From a checkpoint of a small mixture-of-experts model trained on Wikipedia.
Training: 692M tokens, 5277 steps.
Below are experts of layer 3 (counted from 0) of a mixture-of-experts language model. Rows are named up (a neuron's input weights, with its number) and show model dimensions 0-127. Each number is 128 + 32 x the weight over its row's rms, rounded and kept within 0 to 255. Numbers have three digits each.
Before each expert's rows: "mostly gets" lists some tokens that are sent to it at least half of the time; "comes after" lists some tokens at least twice as common just before its tokens as in all text. This comes from a sample of Wikipedia text that the model never trained on. Tokens count by the router's weight.

# expert 14
mostly gets: ":", " /", "′", "):", " UTC", " Genus"
comes after: "\n", "-", ":", ")\n", " Born", "2"
up6:176172106110108133078143132144143127129175219217133116113097124112085168141127120133163142205112077098172141111148107142107153074117128164166167150147148084186127116083141068160106159092140170117109147106153130178103112089150113162098089170173114167111171180077070144167119097164115096098170140169128121145107119070147127167150118158064134109151091085137081108113143106138122148118107
up7:093116105145099109169070122110166105094109098122116163104114123135088142155124128131117152087127149155134141162178102121115153143085083100091098107107092094145114102094064108068109123120118166135146169174181166162083137163141143135100089137070162122181095100189161186140107125130054072118119137091134162172150155150181064103107087139200178080126153093089131112125108092142109201106102
up8:174163083080131096143164121118119171074169115147070120140142134093132133130112135108111133115103128151161074161139118131142095098178177173112161183062155125113123082119115124124163147119146083130109159097179140131137161203144157078152141158104079152117139143117144042136144129149137176101130100137110142087194127158168170104184065169156109153107096070135182134154113108060079133191129
up9:164137124148096083084137159111146103122044127124146135146083171090106151210171062110099166128085121137172173219120144140130111125111144133074171142132170130131145077134103138155115119137122109156097132178165210203112137118125113091110117136117122132144123166141072104145114103209086173113139108109189150156172106135161169130174134105166132090130078091107141106175132133122088136096112
up10:125118076141092137108191110113129142095174200051168164143123173159133147128118145163191117184149176205118108129082106073134078106192157085185150152117099112183080148143156135108133117172117168088122114072108103127128130138174152096096099136114142157125123179151170160186131122152062119134160104168142139158186137111105157137162086112112124133093099155138129136080149127101089162106162
up11:133142103198181132129131100165136074077101122101122130113127152167112160116091118164100165174085180189072138186190119112119128133132148116185110175116141157150128168132133104147185110161133159077112119128124148158105123100169158162176085080092149157112059077106128160155182127152054128114071134151115169168134173102129109168126163134110196086092154141109079115132160083140115160143118
up12:153187146095160122088086137120174116206065181075045132112127127103145103117176103091161111179121108146068172150136145121160134148123113111132158121145201115118163104124086106150145112122118145162130141140139150173132118147185128146140115117122166088115150212129083167080095090127104152117148096098166202101086197157127107060192105122106107096123113152104124118139121094088135101159114
up13:186143085117175100161167068181065116053109096088156113144116138139113153164138122132137169171142161149103036148117080126125200144135149090104129127128093145142159091206154181067082124110124138109100108088086175156143120116125145119156159105117147153173126105136120125159125070137117123108118135165144123099158036137154173133148114146138077153084098141155134118174179157145123137093088
up14:096123132089166143154132107123069120132107218107121154141123161169082147089123135119164157202115124154209112148162131124122122142106136079144125119057126182158161178148118149185122155113108110083178151103094091133108152163121094096110116160128093116038146108127080132107157120100127150126119180044216125144140115112077141136138136110115190147118094088112127178100128157161134086131097
up15:131079154120153101136098125119124101086155114179175125171147088174093107138145138120066096183130160096073121168128122117155116134149124101152128149087171132191125106146097104123116075138112124124137192132182056110086105116175179063167139140120109125139153119083047194119168194128159141092112128095175141179131141113144135145148171129156154115140077094091095123049114155087077130117144
up16:130140119151139139160077135156164086170131107105123140148156059089099075155114080087104146122145145135144103105096158142134128103147089119177201134139109116090117137084163142126085127124077155187120066129119112111159157054085115121161154144094105123078103140165119138106176139161112063239142116144164166121114061144161194097124155108137090132142175151176091103120106139101148190130109
up17:080124108095106121156091135109124147154147101154124177130130099098091093116107100082117190082113095107118140137126144107094115150177167083141141196084097137087144193078135151140134141115094176164122127133133144189163245057112143169122134165107172128125147115073141093096192114206087137141152142157116106174146113094158143153153109121170134171065135143157114149095144155104083122157121

# expert 0
mostly gets: " |\n", "|", ".\n\n", ")\n", ".\n", "==="
comes after: " |\n", "0", "1", ")", "%", "2"
up0:164137051139149118127144109183096130118176146077175129128086072087136121160101115124219088141058105077125115138124154148055080106152128109123128198149152116144135193160176097062092124085115162142134104139166124166130117119141143177078149178107109130096103156174142081137176144104082105171143096175157143119126121177179124106089155107139120151069142097114169114114132144124157136102131
up1:106142042170135124106137112122108090145144135067175136080195175102117092081126116079222121116078101101122116172127164113135151178195109081134122146134106130142123204131087085129060153154128107155108097109118116123144112131132116122115151100079121142087177126118189121134147143102128157125146083094109174111149179113101162148198125130138137121126139152144175129092211156108139094067142
up2:154085132154138095164082123205059135119138148128117100099157166081094134132184136105123122163096148139187142149096073153111080166155139154090135182119088149144124101129136177177139136043177099087119137150150089125082114136125081122166125127176095087026058138131148125152073136121174121141118131136102143057096118101109127148150134122130133088133160182088117161073136145112110121169126
up3:165154146176111125205160184110096111095090113077125127121146101137080113148131105121136088132094131161127145090172127124158184095129174161116108132143176082195124165129112071107072113127152092111105126081154141123070135132088186065123083058134168109142143176116170157088120083098151079079099162133194128141128073144156155129107136126125069145155117120098135108111117135198180136160110
up4:158161147137149118137171131146131152109085095052071114132157076112160093161160153117100105158105142183169163184116096172153113142130129157177116158122127188125138121123113108164131153095115199067125100149094115172118154151124128155068081108073132124103153140106141116139102111140133070160100093127174168119144169164133126119053099191108075162160106159143115153129128165056133152099218
up5:122134135154152177081152152131201087133133146078120178080111123168134119067116091143136129176145126128092094108117185147123166166139109142181121101163128109084128092174162167220134093141150181131149100044084149180143144125129109113084144111111079128174072090115165071093124122092138115163104146116069123102092174165110152105110106117150113091106139122138060091118127110133163171085100
up6:118167124087091123127124161126059137169132181150169140119119122146158144139196162106094147121096166168126209124200177139135128122117111162158128148079095095139124122200140071102139133083150112140145141086148078126121098076132122118144133136081156108155155169196085082153123123085108124129128147171138086129151086093128047143088073085145110041159149175095126130102131103104088145159124
up7:159090109174110107132145104121167107090057131134071136076108114110172127131097161085190116149051119129080187171113168104147069157154173165106132127149137100214116128096132123090136105107103097130149094119155144114084116164111164052118075113118142114111145130132141152153146112095075137132073133134149118083132167127120125172054137127161179139126067098096098137195151078105118168099124
up8:142133137134087147155106098147116158123081115120096144135128174113157089144145214104131165147122088183152154140156102130161132124145165112133149060095159121167081093187081106091140098102086166160123133121083192144134167111094099127089144105110102200094061156145165059123079147076149160142066141147166140103146147084121205148113082157158053106160098130099124141105141150129118102107144
up9:174121113156136094150175136123136120187114107091107110093110129110175128162127129072130114156136162120082113180123103167185125092135162175140107137139154155079122135115144121135146123069131080166125116143109126154166139112118170117128178157113078165136105125082148114165040103159165125121030137128134139099140118068148158142189180161206041092144063116112148120159082131090100116159147
up10:174154151099081114104152149125090161133058101115116168125070099160142105177193120168159130148151130126173093069116132123075151137152148118112097131113103132218140141213159164140091127146126150131145167157111121147131115119093105160154165085065126123075090055159145089162150085142076134136155195085130115145115151153126143147113130194174095062088106110116133116138103102128152138177151
up11:095124150154130115098113149113111127138148204099165124148143115132128109127141132148135127111171143111172145062148134146116162189125147089177133189086068101132108169148179142114123106117135103128152165058119131101115141116012115073198137153096163082151094104125124142091154109108144151178146143128132149102093164138084142111137175113179053114108118124060138138178150034106134091142129

# expert 13
mostly gets: " r", " b", " c", " s", " sc", " fl"
comes after: " the", " a", " and", "'s", " his", " The"
up6:129148115143133112154114091095131123140083180098083140100116082064118146124075118121123104105181148148096100171142152099092059144128157102124174111136176125122131149165146144129182118086124086105101111119112130164100120109163112098173158144133184144130229221148111133090193144162117119150050156098132164152093116153102104152104142147108067063137100171148120164089118083127123118066095
up7:135162102122159169133143136088158080095112155106173115095179118167093123125134149140135130115110189125091111189108086155116117130139129132135117153124162171101080130120127137160128086157120112069064124165142174115098132097191126089146083119133104163140108094100113133169084143151163025084152142129101116167092143179114157123140172166141063184077104121100061168150153204158162135094084
up8:150128070102140152128078109114104152162135094157101105120144086153067130092072123208146126137105112145112117140072150117097097141136161094089103223156095158129145115172079116117109102141208220105159168112181044136138117150121132102160162103121170089153124180134142128100143135155139130163143140140112164077119090093082176083126107124138141095100101067103129138141127102170163104164127
up9:128200151123083163118175140146146117160079151169098114106151147159142135123118131087103137121093093097169240145107147193100146134141102154162074081121109120114147115133146106152132156078166120200131123107112190153134113074120155103078153099084104149104093095077118126072079117124086090165183148128120136137151111147168151067179137125162084116107136077151134179154148155125198119147133
up10:159150145150170118122158139082132113174127148154164128115136125131184172111065085107120177054184096133143189092144165168168184179103139101121127138121131204133109137149085076170112056128168153098114125127124098110134105082155102130103169116088121112092140113186126073084158117108068173148109114087115102109115138123157131123136150114174083095148134079098053109117151113078180115170112
up11:161127122120097086155111140022107093113127095084172174126084123101059148107148144154062141061122168152118135089147162161094147095100131135126144100138113124149126164134098157124149128119132172136110144120159129114126085012129130129068108165143183103111168134074140164134132134177142109187094127130187143142155154130162089195136138116088126126136129177063103110086122138097158139070130
up12:093152147078108155087138161158180098192123153167123083108065175096115094164106106094127109117081110116113124107178159184074143140109101154128076093136150126127136163136085156134127185132142137098120088167172124141129138103106072090114092137105153137118098139076065108084158135167120175171162162128107183116122125067113131113121095159093135142131199098140131129134106142138255121101104
up13:075107080163108079074090133106089097188109148102125172105117102127107118080096159223205130098117102187126117126161161105119161140133136100123121167119078116149134175081162119139134119138090108158143108172088074147113129078152154113115118103184131128129090164140166134102210128146088152109058095146136174161113080143131122122119168092132132110156131120134092102086144125163200196113142
up14:111135116149127074084098124126169117158131164095147146159125171137061133117157124124112140094140090174120148141096124148160155129106174118189112113118147160204159091147093121126095116162112137173108132154205116156104139163175144119143159158097166154137085143083079085125096112140104112159067101084177081165094145161094196149079109142150152153181186125131122150056160142090082132055097
up15:101132205100137121077164118120125150173089095107130114115158129109134166107175136186109157083176113192141127159220086141096145162138171064084116154120131133185108109158119136144105145164141149141145118132166089149129123134151136108118144088095130126106139142097164117171030120155131082122196163150150167179126071144106117111173136099133045086119085120134148179119159151074147126098103
up16:112082145062182175093151127167118078153158078093098080123175106128096130141096167090194092104113142094150152118108135166118074124167108101091098144129121155097129070115186120123121135142172197169146117138151129092154117078131126060162111112090106143120102142071115133090106095208152208137158162102126088084158100128114158156110129164143146131119177123164181148151089124080147139161115
up17:150105168154140153122075134081100149176127189098177100124136099072184161137158147128132076178151129217164108101159187125161132121067142107121083127131103125136093112107098124193158145118117152115173161169142107100191085102061102146142144206124148164078089105114143092163109096182127076109077170110139167092127120137098127150131106137156123141145155133104168118156174109114164176132119

# expert 8
mostly gets: " University", "187", "186", "183", " Minister", " Arts"
comes after: " ", " (", " K", " B", " M", " T"
up6:108148144089113127142106120118147125069146096136149114152124087141192094178188165136127184117089114159165113106148132128103098093129111188103106092104060153104144080095168101171253151148123149200059125176147148123168162146105136137091152156173106077118163138144117159072123152122129100139075130153106174181095117118133070125105157132157109125142129068114114134183141121127130085137126
up7:121164118132096095082071171188098195122094161120156121082131143185133120186186109103178151142115103085179096089142096133149123157081102160153133133130106130206068187129103124139132111099146131201057167133154128143128133141131139156117138097145122092157105108096105108133106131156095061158081141076078090134172149112076158089110102139163096116070135131116095095130123067121098150091132
up8:057098107086086100172115149103146122127102115063155094139164094135108160176114128068129126177101144100123155129173126086147177113159142062166110154099114172160101134089136082081104132161144122172195121116134130126068115148144120186159085125178122091099090098112143104179157159140078133074126114135149100155128127183081147157106177114141135080159160131142094167098141091065174138096069
up9:189092117044122140161118089107158157094077135100147153152137152117129169164147103077148119092097153127146159149085093131119159167125106123108186161125113082181153072167151118149101183085113111133113174133144081061160135145156063127094190123101149155116151133175083139142111127099089103174117143122126180135105139162130108145101193173182200147147147108103119136146216154118123113156106
up10:147148098089069125121086153141114116156131045164108082164176097133094125073122168117134128115091174150090079172142092108153165119102176186156171205096093137128134086186143160142176117138131143133108104081197139102151134096077110147153145191156175145131088084103138109066137141122120090091179129107093136154138071115083144159070114125112134091107076129131083127106085112128147104126137
up11:094149156103163115120136100056183149118129121097098092131161161113126122162132121131179117161114137134047113150188086108175077138118126140169163152152192125118102120120131123120140133150146114090124174043200113163144131111074169186129118174099152107178153192106091112071143114115128156139174132150165162146173125097069113115140060135186100119160138093111120183124094110089133084154101
up12:107069114113140164103064085174107138110129151178148136149131183180115096196120176140110101140126142130145142118135111138111114161139126058119125148076103111195140073111074095086121162100104136130144113121157146167162083136175097151085091180119148090098135083113117124076237091120114169101154101138096169113109047145064139159124116135098111104065111111170118119091144110137126142150147
up13:135142058101140171146081136112169126071132169144122129103147160158136143131194114138149115173083116060052099131141100048095119123120098102133172129108083127150156111182142145149122191111145137110128092099136148134092167127164132124145076145161128107107188141149114094108041169072133142173156130143150144145153133131143120159093079083163061119096130122158082136090127138214127129184110
up14:121105151138176081140116154105103115185113134149159110130117108118145150089126166186117128137106134155081022116161106140100064123156164129113130108184139143115151093182119129146138091117134167174100151074165106138139156139133104188122123154121154152149158126182184064131124114127138151092065146053106143114144055087110112054134138078121104172166106073099142154125058084142131106154101
up15:138095168087104108099179122106164121091090123163108108111127145140147161113149110104136098101123130171168085157187072157099091107117138185150103159111140121124139137127112114151164118087211082142082072107119098154168131058150126146108117158187126125152103165145184085098211081107165096133097118171123196170128094099132114176159097124107068187130116079159152095129129140119178122134076
up16:119138132173109097110094100067122125138082148136133127119165146185103117164109133116096110117100091147075156138166129094123101109115140145163144090113113152184090138176115090155165108106151076146073093108176189101150179164082072178122128124141176169116140170122165097077059082130157133065126155139145197156173139128133140153157208118151117167197108077098127137124129145115087168119089
up17:115165113126153105106191151147187153132101065144122124067138143124097121150201115118030158150108184131163101117088089126132061150109103088118201089083143144156125132139084077139161126139126174079106102122163159116120136147112114158122164168094148085174087100060128105168136145184109142152155146166127130145173107174057098128169141106169131126064121106105103141093154123152155133137141

# expert 6
mostly gets: " was", " is", " an", " a", "ly", " are"
comes after: ",", " is", " was", " and", " It", " as"
up6:126155135124154109137114105156100096102114164162076134066112110100165155177138171141166136097164174133109111203083132149089069179197132147094122102156110158150130162144155132151091103192112183130070126066132159190082115099082142145144161127136154128111142139137157155118168153101127141136119118068100130115113090095088078199107172148116129139140085145167133079119125138132217074091105
up7:142105119169106158150154128137121116135099198174105100127082128132159159171113117202152106138145154100168102122200160103128130102108115094120143133100147177134159161103187156180100119120144122130142086086157089162099165123136234156124190135075131087135128094098123161130080066152145103127089151181081095119146135083135096156162134086143106127144155191120149139126160088178054152101098
up8:191125155180131144168158110154139107152090080186143123179113123191148112138092150149128098122208170157138107134178123078111123177115181059149147114118090062125120232120152151116156064151124117115157141113105171114117100105163089115177143146110167113130141100177134158131115117118096108154110144083176126166107113149147180111098123141110055121118136086091146063110135135088087157160134
up9:190131084116145082068150195160152155085096184105065128091127099140119139189172079144095147123081194128113184108127181137145144109136166117110137143113173109178051176186137116133097133135086147155102151151120149120097114097148132181052125133203097141091129127106159168162107096141163084152113166106113137130128103138158090141087133132116143141182123096178131094143089096109153102114146
up10:119157093137129108096168094085078099146100173151168082126144148116103092133166128155103119137167156124189128100162176087132099129144150113009162150115120137200201150146137172090104203169195143160111159075177063107111156127110136185161119089170137121087119105134125135099134131123092163090111133134124105094142112123104133106104133125202122127159159120116181130098124121183144101157137
up11:129067096092085139131145123173122082154118142101149070114100135157085086161093149137225108132129059112126139179114130162155126162169164120144166100127182128087190156135124105144123105137122103157200058160166116103153127087076089144111190094105120169126071120101129099102158126112152123144115078181118161134187107121109134129099151148137143141164156069093121066177141131161131113075148
up12:121115131097118135139132136131229180128143168123123095123190127111085116105045066047158129076161095118083123138096135103124112120128161130091088109118127086137149179114160072124136142205085195157113141110160127128167112125077102072091152163092140111148123134160135098109055147146088136110135105156139135136116168139175085129122093138121121091128127142114148135169176189150113193182120
up13:155180186104194164148168095088117119122081092156100173115097156135166094150185131145149087147120140059127115186163195093135102145163181184140134146148129102133144131116098130128143080095074106087131137119064088091060091103100100050098147165135103140107187143158192095102136126091157096148120094117142126145123088116125169142163167161119117115175135165165123118115162129161134150104085
up14:173161116082116127144077139118167113194120158105124141135083132169120144113103167108163095066093138132116133170111172158124099057173166105108129153155109196114119127086112139164124141125116148201179100129164105075083129112159107128094072072113135123150150154168104172097161092129109228134109099121127119114137162130171152175086155151158083142120156097138086066086086165132130158171166
up15:134189170179116126168077142140103107115126112123103082092100104095127107121099162132135126168083095141148108095126155090111110148144122125099104093102081097165176103133091140145193089129178127184221133153116122160122195107115171116133113124115145059143201180166118120135147061158121083167106190128159156101134153145157120088066152116109150168153165157130120101057134157107096110121179
up16:138117118122117076102105149177153116116142179200151104151098164135077202177139080136202094133104104144138161167157108088092167117150071101087093149117151075146109140137145126121200188172155119148116096083129119112118154142052161111071115123105101087134138134158153141144126162120185169149127126079135133083096085169083094121198163158099097100151135121170162162177127094120124119130137
up17:093069129119132142146169162157064161118203128117226134097167089127146126144147159122130154128118128064156126089163180163093058117117173126153131114099175137109134132154173127085106119152135145159116155113182107131141153134090159137173081097118120117102119155089145095109084044150071113154099213121121176144105065080164140128132141117125094124128164126218138135123100119136106141126120

# expert 2
mostly gets: " review", " administ", " fac", " led", " sup", " off"
comes after: " ", "201", "202", "200", "199", " ("
up6:177114101128094133091105097154149195147082120137184142116143179093089181155126166112080128132053055117120096119138157153125140104124203135141153125138135144088119111123154118172131118116152185138143111102114068124117180119149143134102155075114105124099157126086124099160095128141145114126109151161112208155143094147176116086164071151123165115204152160076153178128123190176118184186122
up7:119178096157191153105182098080122091101122137170133180143140157159046150139193134160140087137097098123111075131137111165099147116129140077157108103147131139111106107055106134146118202141121143176103146183134183140124171123135112098059091129058098143105156168113142167078129133134143151120118133113124098100172111146138089126114043099154140082154126092096153148093151161124137131060071
up8:165156100171106118134137090183104102100087154119164110112111117142096149185143163134096142135124177102116171191171130150082093120110126124116115145179123150128079118145140121148121092108117106138163096072132145090156103134142124150111091174128129091136056107119137147091114085183088185180143148160218120156079138103091179187124171163106069142141176202113140138159095089133162169100071
up9:114147109119136181110073101137154106165144139078067135085168092160119167135132132163037138166070140131175099137195107082127144150148100132152109098100130114192105099215141094098102096126190166160123129087121135069192152174178070108112143170075159128138096154103182173088091130127126154204134074143130121138123123102107137144114118162143134115131114161141089137149135173129111133130122
up10:096142070163144145087157157093081127149117169085082073067167191153100190150130139138154084156093087110136139173196126115127101109144167105149096107146151086145087135139126086123167066093103132127118174092107108123168089133098150137111126113138187101048139179128169130133109084147130147052135144100121173115094114157095158131119098125148133088106123142101101173126161142184100189153070
up11:106140113171159116114104157206105108109122127072184100100188158149084134157057168183147127156158135068100094180155120101115115153161087138105119071106099114131149096099145110140092160113161154119075112076111135090110150095135136192129131162175122165170099027083124198133184158084162149142148180152123093136112089177133177107130109135120122113130100133124128093151137099115142123105096
up12:117113151109166116115058104180134169201136163071126070155104140121105169092140130140082116120121097091143145145104076174106144171109057138183152083203138101148097183129107112157188129118109138124085155123129099162156132116154128126140170142101145123077207130165088127118158134076118080129135104143174150152163184118110147091128120157177092113100142091133038152119148170138123138177116
up13:158129151153161115163150130107164153118123153122158119112138150122067118132095163087121138102028041155134136194134166094113093108106156066108178143160188120136177098100143167088134112109190151169096059162175139150117122099121095132076131134107093074078118112117082099157158131144121159127153176187107173136145143116121171098124140112139159114183127146128160163135149121096137187079075
up14:197105043174104137107133104124176176070094103106100038132117049098135094074089118114107151104172116165085077165116136124137151141135101160125113097105124170163122148135121094161161064142101099076140099163166106138125108131145140139118131123111156177082182087068146122136127120103084135149151096146144116125149143138101105157145171149138192110132170094088073082137148081091084126122097
up15:129136057115154132107092156143139191081081151102085112161139113171097143140134163056121116176112147142150121171181122163085093114143154177108103135151137075124138183080138132094084069166133089140132147124139109141165102138135115102128140156176117094134201084126123156178201098131066093127193188130150154181157164134096152082141136145108109139177181109147138071156135135087133164119144
up16:143188139130163106101130121109159151200133144097079114070097191127115111101154091105152124165126126086122123196161158110074091131177087145158174095111116108139117090119138091125132105093138144166185139124149053132170125134160061177084161165060151082136126147110156129064144115138098138167155148087169125171156135112105119163100089123141137148154078113122115150114157120146110193188058
up17:101121072149158182098153172143131132135151127161181132179144131068101119084114115135097111171145116074057156119069115080104120112173174097123135086162102129175100176168149109187148157157142137107132134168139175081060144153125091105113101126104106128118074182091159090098095075071087116140117138115184110146151111108131114132193165161178076111121097124136110171095183132105130079130131

# expert 12
mostly gets: " against", " From", " polit", " hig", "adem", " on"
comes after: " |", ",", "|", ";", " in", " on"
up6:164103097111161108122111102087127140161081150179150105150167177086165210184144152118140091105132140085117070133209141159135085181145106118130104126133136140114141144135160137143171135099096125136141117073152100136130108117175107114151127104080082057081089143150142161128177120165140135101132132106018160112126151103128122094141142144130117097132139068209091131079166061114113105151174
up7:102176017118122172147144160107125118161135146119174081110127149097150134114100219094110137174133125124124153139148127085142136080135140146087134116142152145163141108158111148172091113097152162094157191115177169097133121214153120151098135154202119100162134144119138160135090124148078205127093171124083114070115145142133112176157127160136108091127130135082126106088157197085107139076147
up8:104109168113115095130104047078153118140123163098146119086169124117122080184113114154112105122166132121157082112137134144148165124147150086135210093064126089191136137151118080111085125088126080124084096069089125111145184117120135143117130133159125136147087105101127146130129174105137077146202149110143184093174063077089178163109140161130141121059167074116163112079172103120119096141116
up9:182114091095115137127137119146189171157190152111175166042183170162083150121153134152125125099113125091111123164168078114093132143130134129167131120142062098113099136111067152152143124095067158135144107183132148071149120121115148168090155130098123142114015143101105113027170153142140150141139127154063134137098119084132106124133105139140150132180123104168107129112084088106156094139108
up10:170145102147121161091126135132156133075115157106153170153121095092077124149122138117135124132141150065112128059174177062160106124123091123206169113147176174119120111176188114157178123097127159110086149083168141087119127131115173114082094136122177123112135133144143147105126150192145088111165109127102162161192103121142130160130114141247124199132114156073140143117104125089157170096148
up11:132161158135186114095144145103155153171134126146178138123187132085107165185172135123167172137102162125135163140117123112092132095137091136160086113168094126158075133098162154108151108152111067103180135085099115114091154145178077153124102101133150129147125120075190184099123163140132108198145143126053103142177094151087121093196184112133117153173163090131041108117133081137147111122079
up12:082113119175195091168143192112157148099128145063157176121119116097142134072121161116077098103053127148074083108180081106104089142063146108194137110072088119178103117156186100127036105126103178150125131195151140137141144092141115170141110126107129135117115120085151091145138163131130184168111163098119117167151130137115135101104145106158115141189154130164151129112063136145124142121126
up13:130072101104140093153042145103116097127057069121110127107152118145108143135192114122182152116170133098157085100113116134081049130081134055115120134150114101133107141148169105134110174087150144137139159132149094132163113115096082147114146151163146051102164111156170126133131134155152147109099126072111137163140092071106162080178173146163099055192139126131079070141143126097140172159125
up14:165079180149146148154098139158163114145111137159131111171136190142122096125142101120105092172128125146096123120164124135070073133117082072106142094125121153131188081167114119136091056155145066095134125167125107182133130154133137140087126117160073109082052096147091171078148142176148151151109149126147172085119090181122144135073164095188088093146166160117088143135154068111094192106110
up15:142139148140077165099189119168107145124080133070142167164103119177120115152146158149117099154148146109137080112117134083096144130166121079113135192110165083142145112175118087154107100102103124153125119065138100127150123133066118188094173183203121089131120161069067140077156166149145126165180138165108180105129094067053095149175128127173121132145100079145116129122074108132148116089135
up16:095117132075137119122146129129084156137140118106140128072123153116128127147082130153136053167124199119113143089126167162097148188134110071120156084144126101099088147130166094115140120071148109117111145112221153086199152106138105114090107180086130125122087130104168094104121171155114117130169107151078128155110180116038184144082141133162107111076093146057121102160119103119094176137078
up17:108169111115180093147126124145086109174107120168092132074137090075083175107144149153146110169202149128181128113120169136104102182152101135140148078064156117097107153159134092180122162093202123094150100126120043149160080104123142120169080117145180147130113099152177147096162197169182122123152152117110146073139140100165154176107131093146124124112117088137165110123089148124139145140199

# expert 10
mostly gets: " ren", " Big", " Wind", " G", "the", " Great"
comes after: " in", "-", " the", ".", " of", " and"
up6:114104144074100114117170146133151090155138145078076103102163189170165118165141100170078107172111125152124170117199128125122115159097152129160106056139065119141092100105134119153130119081136118139140111114081134070157159144175151120141070122112162130103147104180125058051073062099103122139122137133126116126089112102160108167160112161164123057138112102149172133166174189090130101174114
up7:053091119146083134145160154143155119103162161123163100106105123157106173164185172149044108152109181090139126144159096091112118118138101127155128094183104061110123143174162120163114141140217141162064139182162133147205125149117148109125134149115126162134100154148138127059069117133157106186187154086181137101132134157089119131086069082157133117120077139090143130133100117160125121121105
up8:187165108142146102211187123120132121116111146114138112130078153104127144157168104160136109183152165182156183148162110188060149111140120156063121153161167129100103195110177132113071094136126126119094144149087127110142113192131090157093127152107211154152170076135136077105148147145141149116143133135037153137158119164104052144150155120168131126141107082081162142131163149147129129137125
up9:124176170142169101118165119108072150204115113112102100117145128134065133167078134122117083205145094090124100100106081122118047131156111133130142139152138155108112111082184105116123106108132169200161179103143110120157153154113117148135104117122080141109161189142156173142139139124110135146041176108101133164093104103092149126098129157223108109155125126060147136138177169090098158157104
up10:121136136168066131184081123057119138178125137161178092076139127159130123127144077156152180082097111135131167109124118135117148102152104139077095175071170156148058101124099078168097102124200129139130135181090189176176181161166116088163105082109109190071151092157135109082171095146129126089141157135153179135187167134114133097125131153149099133156126129141113170151133111124125154129098
up11:115171162136074126140133174066113084146171092152146118096161108101113127201143119107106062163097139151101131122139126128132158138140117116090117134140125118191168072111200119037085075171079100116096100132147111150153177131124102128122157096160062139098201154166187132107142118119115124186123157071116136165176104147114185092126115140115118125101117116118137173112162183193129101120089
up12:138132117127111156159095162136096170135121110079158100130162194095111153136109165124078131173129141130132160109137083104104084119116144120087077135098108159138088095102127050094112127130075183148109114140171091104191157128078115071138077163124133117161043135011155144103127134142116139199105125116172161180133098086151148138081140135145150118129115143073111107183125155173169136146145
up13:104148123183108114069128137136134141161144099154144088099069143136116194166159092118109064142165080146128165114122114115124140153112161149155078125102132187134087077121137185129094100150141096186155103072108118112124170145152102106166175105157136144074096136132189124131137085129184154121084149120070085086140176151170169148123073096119086153104152109172128177125093214150176165124110
up14:144099104122107144101105179126103106101129094170109068096144104139101075112176151107101131132120104100140132117136061162178159151111147124127122122172065152126158101101149086115097139120117174091114083097170128079123073128114141171134185185119125127170057131172135203097098080158128149192146113113197173165148082055082135138092109113066107170117154127157120095137127097143111177138097
up15:132127106119160147102122101091166150149124190132177061115094207111077177112143165124125119101076172117154091136114086141089137138112098133177128093100151160115108133168169140106075164084150133108149098125119104126091177128144161150056163149154205081150148114134160135117164149102126128227123114136156116154079113104112135161168174098139134136151126116113114132080167059203076132138093
up16:087155104156126113142119153081119138140141132126192182130143167107127148152091107196107082138080093065148098083121136125181121156038094087164147079100038182155101123172135078186125124130175164106113147058109123143107152112084152093119155140139117130163122077117037155136134123149146121104123134136090169147160114154108144095132112130127129128144138165125083112158108165131133110216150
up17:137154147062152119135158163145180106153152157157088090084158128147138157159180100137124146102038120145060084156181133165106123152128062166072150148064096101140106080127173092143121147098068133140129108108166095122170171119116133095141118087109156064120125092139116104100133116090129184172213139150128158117125134174117095166109097163094120114127107110166114125170113176062153139140147